From a checkpoint of a small mixture-of-experts model trained on Wikipedia.
Size: 9 layers, width 256.
Experts: 32 experts in each of 5 layers, a softmax router, a shared expert of 128 neurons.
Training: a variant of Muon for the experts, 320M tokens.
Below are experts of layer 4 (counted from 0) of a mixture-of-experts language model. Rows are named router (the router's row for the expert), gate (a neuron's input weights, with its number), up (a neuron's input weights, with its number), down (a neuron's output weights, with its number) and show model dimensions 0-63. Each number is 128 + 32 x the weight over its row's rms, rounded and kept within 0 to 255. Numbers have three digits each.
After each expert's rows: a language model's description of what the expert responds to. This comes from a sample of Wikipedia text that the model never trained on.

# expert 28
router:160110095123154133186082218108137139156114118108150153057161089177164108102106092112083142156118094121123122130106183132119168131142135144130100157131141165153140125096106099117178156124132063
gate0:112161135167154181158121103114124162105123172128073144142164066133149091188089143127125088093099115118153094133079105132147123169133123139065118163064117152153187169100130070134119162118072170
up0:134142106228163124138066131128134101108136117135162102132125087144108089112133135097139182118126133113122152157131095116169128118142131164096091150098099122102149116131087045076182132098134113
down0:075159110104076167132156112138205131135097152144143140113215096091152137078175067107130161114085193079094181132158086066075040173116107114095104115083113147142117124118157102094122141124109183
Description: Line breaks in lists. Line breaks and dash markers starting infobox or list fields like Composers, Platform, Genre, plus word-initial pieces like ex, sim, phot.

# expert 11
router:091108168130126153073152116135103148114106139145178135137128096163142146110127129148075132174137146075172094132122144077100129171131132149133114117115173196094158154106116147115097152122053124
gate0:088157143100120123075141150134111175123125117156112088080143093115215139119123029110118173136115094133144151116099055099184101165140094139129174147098147124107144090154101103142134128125120134
up0:077118187146110188119164120169076179146098193141088128147143103096168145122145127153132142113149124191175103102188084109137151135084210198152096138092121104172059083162102112136154114098134138
down0:130175135108183075103112091140140127170102190158088154127115119124145097177122120184122112147127168104150173175155107086074133050153125157146161108110114139134077137106126139115158101108166079
Description: Verbs after subjects. Verbs, auxiliaries and word-starts following a pronoun or subject in narrative prose, such as had, would, they, w(ants), dec(ide).

# expert 7
router:073123044156203156157116095143173126111068114104140172155118168113086068126082124098091133158148104167107114121072202144070139145083105139068173107189110154120132104124169156126105102112101087
gate0:107113118142138178145179193104117111079144170150152131161161106198159106079132142126155162136103153110142121151113129148143127113092088113121076100146155177140161189181105177105111148168157120
up0:116133128095073139136119162104139105112135055125134158080098066102110093134135116123096128178180100113159095121170123109145159080088147099122123159193051110151174146074138103156150124101126114
down0:134124134141139128124123140107098129144134142106111096138138114163155108109127118063118108138102077115053094040131181216198131163107139135153112138144088171130128158124114065128178167110161152
Description: Personal first names. Given names and name-internal pieces in credits, cast lists and titles, such as John, George, Ronn-ie, L-arry, Pats-y.

# expert 21
router:132117181132131131108187177110086160130142129105117115120111149162119170137148150146136124166108112148102142120027102107167189071138118101224119162093120123088181153128175181128138171134097181
gate6:111185076150099138146138136151067128075169119094147121123163085103080125080168139148112188173111135129084036082038102178164182122141100164112151142124181116134117127171083162182134208147160156
up6:191149134130128167129118093094181130104096127126105125120105108153139212077120103144135086155122173165147231124121146142109103072100129128121157156109105137121082132096164096119076088115121127
down6:101139147196162177120075139132158141141119147112095129125164157139145144104192181125124121156249055137144081157189126124161114189121071111051107106090145108150194131161106124155137124096128171
Description: Table row starts. Pipe separators at table row starts and header cells like Tournament or Party, plus position codes DF and MF in squad tables.

# expert 26
router:115107066082114177152125124140104163140144104137120115147134172170104089126150081146112105090115165156139152118140147165178108116177181160154095119071129066096121139159106129068135182171169162
gate6:096152141182172138113133090113090124151119120117116110104136158166151103157176110097135115081127072153166174118152141142174083082167124109199137089157167103137092121126145095165072134155124111
up6:147102122117112132174118075136127130104102069170112180090160074087100135130111130129096096169142058117147127194094082090119184214128145145093135140142106069112160148163140189119157155102181128
down6:163160066134116093137181058134121144130182146074100104115113125119119151111191118147143106185139209107106123117122179068186127123125174146133137160149120187138171115122067128138169112043151090
Description: Cell and list delimiters. Pipes closing table cells, closing parentheses, semicolons and colons separating fields in infobox and table entries, e.g. LMS;.

# expert 24
router:132130102117128123125111135148194115164132156109133101124156197091082123151117104117148082191102072114114155171087119174150143108151135122104154115123097179093082153113138148148097072112181118
gate0:138190124102075138135092111147046173119123156158151132098122112103166138173129148143112212130110127134099135112105089199104094132157180103111170160091127137173086153183046169173119136174138097
up0:114077095155196138094097150068162093148151075109126071153154101115168167079104100136126148131143164147192130108168185098141124134090067177148121047153124156116169124102166176144133089108087111
down0:148168127139147180140123117164155153159165116089113116186170067121101129122121138148141195127133089152101186163164161113209081126135057127145118173094052180127136109164061125102167082114069149
Description: Romance name syllables. Middle pieces of European, mostly Romance-language personal and place names, such as Mart, Marc, ess in Alessio, ent in Valentin.

# expert 17
router:103151112132107146119119141166140113134156198143169143142208065086084128171155143084071088138133188201087151134177111109150138097146125136117157153150097112109133109108094123110118163144155145
gate0:150185088112129135100138098104163134131110124167148199145116113088104132141165140106102121161116161133147180119117091073173152108061096111124112130116144117127154098137101104152045138108103069
up0:146092123112154117212117169097089129138148086067110173130109135170184154180084132143174126120111127090093107103090142123096083133188174132076053114135114174160083164141192144174173145115134187
down0:121163128154076154120138120128112120108134138143156152123080174071173101123143104169129067133129167182119130083128147138070072192145071168094107142163174111122124138125099162065148078129114118
Description: Non-Latin bytes, birthplaces. Raw bytes of Chinese, Japanese, Thai, Arabic or Cyrillic text, and place or year completions in birth details like Paris, France.

# expert 25
router:117102156063118130128149125083128150065123146179071149141103110106169153086096120138135140162113122106083122157131128112087130202194104159127052130091147185142095147217079116157117113104095174
gate0:130166123110119138079066125173105090124153129131158204158139179121118160115123085071074157106139129113091186087109106082143114113170135192074097118178090091178140159133187108102150120083175140
up0:146138098159064098091113096136141121133132143164103129175161095181082117081142094093148118145106171111079140130132144124102142136138116141057128107169158023166124122182094136084165163141164097
down0:123177141155179132148097077164094101069115164132103127081149172224075135165067141119117145113163171161122164134095169094122138186131144117099124106139138118133132086133094065132129118085158159
Description: Past-tense action verbs. Verbs and participles after subjects or auxiliaries in narrative biographies, such as began working, made, received, played, defeated.

# expert 29
router:176125103085058135124139135128125136113088146160138103097190148098089147150140089077198142158082115134093165127182092083126121086074141106108107094086113094147097144113120165095147141145177176
gate0:147168149048123127197084107156148095133139125043087154176182182173153125187132129132095136064119091123109173138114123115163140106176074151114106085098138128185085144156114157117123139060174104
up0:114165129118159126172144144119127120126147126108209078166121091151132116127121144149110154165203114115111153082144150172065129123080058133145151113110118172119115112133165104148168153087150092
down0:112150109112156174112092076133104188103114124151147135069136125144075113100200123087106089140153112164173126178115128130164135117130153087193086186132084157094180106175163096084078134118103085
Description: Article title descriptors. Words in a short article-opening description after the title, such as politician, footballer, musician, and the closing = of titles.

# expert 6
router:105083097197152121097166131071121092100125125117134169173137184124100146167157084148071095102114157103147108132173098147151090086090163073121118130198103156083148139143109153166157106089117070
gate0:104130124055111127176154178126129110177136122160109151163063118091134124096152082157124130117093121062149157144070127133145116132164089147112156121128117135150165156110130105159164139067149109
up0:159126110149154080112078118151097170135157114112117165085131105147172111138139102165131121105194144103120072133134096159085117140176059154118172118169107128121087178140149122151092119094100128
down0:107151157186126103139086180174138146173175104165108151172126152105122089159147141131154196105146129063135113170135122114098140115210097082126072144100111111115047122115140123132091123044194137
Description: Asian name syllables. Word pieces of South Asian, East Asian, Arabic and Filipino names, such as Sh in Shunyu, Kh, Moham, Bh, Jae.

# expert 3
router:171123099205095130086112182148123112178075086107132137079149082126112148103094110125109095129125147112189152140129175137152139055144142102161112133123156133090167149093157090088140155129137119
gate0:139180129112157122131066164140173134144088148131144043078129150076191121106122141177169082152076032058133159112127196092156117103096162099157089137079129133195080105181100124151104125150099151
up0:059127123134107137160137090126212071137050115131116082136129131073118097149150110139176102126119103153129151072124136113149172182115126138138132180121160172180126170159187134085113168084097125
down0:032128131053165130163134161112216195119127096061125146050108112098146076143167121093171129125085149046109152130154075138105143101105107156121125072163165196134076164154116153130107161133118120
Description: Latin taxonomic fragments. Word pieces inside Latin species names and technical terms in species lists, such as sc in scythe, cory-l-ana, prote, hyd.

# expert 23
router:133115132125141129100158095114110110083131117180122081121079146093157163115185159170145181072152158152171118129136103112150152066127112151093187188151159140145161105083108146080119150118157165
gate0:116110092107114160114103184156144133126104157141148092122151089143181087095132099128108133102112145143139077151133102099187072161161128129120170098135106154153141061114128150167109095158127146
up0:121115153154108136105157121119140133143142149136130136103115087095125112177069128116097194116108053102177087120135117193154067069136137127162085152150097169162167193101143127151140110164128132
down0:088125165106133122123145179164156101125142072087113154143162133139125108115085108052113183104145113135151171149165086115146112138145129115118136128096124151178096085153082174151078062103121082
Description: Titles, quotes, parentheses. Paragraph breaks before new article titles, opening quotes and parentheses, and capital letters starting codes like 2016 BJ.

# expert 13
router:120150103132094129149116148107109073138125156066163184167100094076100122091095118150144169103115109106126132117124084096101135088118102142174073122175124149092135141133081108170095118092078156
gate0:156180122146099132159108148145207120148151141145176095145154152136167163113091177118113108201185181127204184111097094112151118181137074192159152100124137115136037127113143154148110132114145126
up0:109131140072129127091115133119138135189146132100190144137110123147200137110113174120152120135124151153105139120155080089159121098180126083148115115124117133162154098144099080158101122142145121
down0:103130144104107128148126109092184117107173132148146117146136191140141092189133139126122164110176098133159123103110161128141133137114155112140092141111173092112125153138138095124158082121171089
Description: Mid-word stems in nouns. Middle or stem pieces of abstract and common nouns before plural or suffix endings, such as var-iet-ies, d-ut-ies, colon, household, ge-omet-ry.

# expert 30
router:182112199114123101108145183117157148138106088132166167068122089152159112135115088161127157170142137115169098127170099146160166153114131089119139142089099165132126110117124115150138172114166160
gate0:111049148205106185139126183080117191133107147165092071095130186083166145123168180094141113158126145113131169125129074073152140144082125153201105161146109076128140096125187111139122121120192098
up0:137150062164163159121126182113131085136127201140148096139109154116147138086119174166133122108096198166164111107157125132136158101068151086126074122120123108159153143110075135147090112075162122
down0:103078141121093067145157163207170123143101141122129115107112162066133076127151085139145111112103138110109154123135080105150155145148098156099138128107129147147059126161135122156107099105185161
Description: Lowercase word onsets. First letter or piece of ordinary words, often after the, a or to, such as f in ferrying, s in search, comp, def.

# expert 19
router:105096157103116076124115094119151098115103104128120122138144141067198095125167078096104096075117088143109161129140165194120110183100161206091171099132098137105101080121167122137110093162159178
gate0:092094117126113166095087112158157163069124111114144122147099114142160115099064185123210068155109134124156099123138174179133127108146130172137161120114155154145184116128139105109125131103126143
up0:121099057128197140130031110117121136054113118117142171121157141175128100211100099069159117149078129162144162093122135199123127110152130163147140137172156115117154120134106144122074133093133141
down0:127034113129147119123128151113134154101178127134090101082191144149148105160115168076169148094231115159115088109167106191128122116148183126115138140191134169135144148099155127115043144145140115
Description: Capital-letter abbreviations. Capital letters and upper-case codes in country abbreviations, tables and acronyms, such as SRB, KSA, MAR, USA, IRDT.

# expert 9
router:134146157181148138121098126077118141144143117123067054171146148194047125143096163191174119156130051107128189159132168125215139191164120195101106108184148183145169099118089118123137130142089107
gate0:087100186088137155148136135118142183186110169143146151093093105106143148147099127150132129133084145132090104130090083170098123168114116136173183055125106136140168117134143139091111206157121140
up0:116123123129125124141150099134170113128101187157154098096080165082139069187117150108113124157107100153159080134130104176062103130172135142105145140131129072116116111158135132165144127101112088
down0:156153130145151165098159109158097197174131100125159137079122116124126120174099232169125156105151108085133102114124106131143101141128196094108124087093105205136130103196175205112141155120123100
Description: Capitalized word starts. First letter or piece of a capitalized name after the, of, by or a line start, such as R in Rose or Raleigh, D, L, V.

# expert 4
router:099180105136158097174134150184120134135082154077117112183160158152153152084133090181105103173100119097108095081139145075079186088132089175154095131130162177115133070160119107121125115101057122
gate0:123110112110102097120176173161107133128149121154131159117128124164148132154098131158143182159086136133151129100153154118138108196113189167168162107052111107141077082171131089122180125130180114
up0:082107172105123118149090160118094113127133124164084149162092178100105157103147142089130127201136121166152124184209136113182046157194104134105074096069094135074083141147171143168125135153113121
down0:140147189152109163131103133126071085073106157125127107090035145135122138080168172125126159175181118134145181090155147145135119088157127091095135159104124061132094104200123123136169143134154106
Description: Verb-noun stems before suffixes. Word stems usable as verbs or nouns that take a following suffix, such as design, award, lead, hold-er, cross-es, canc-ell-ed.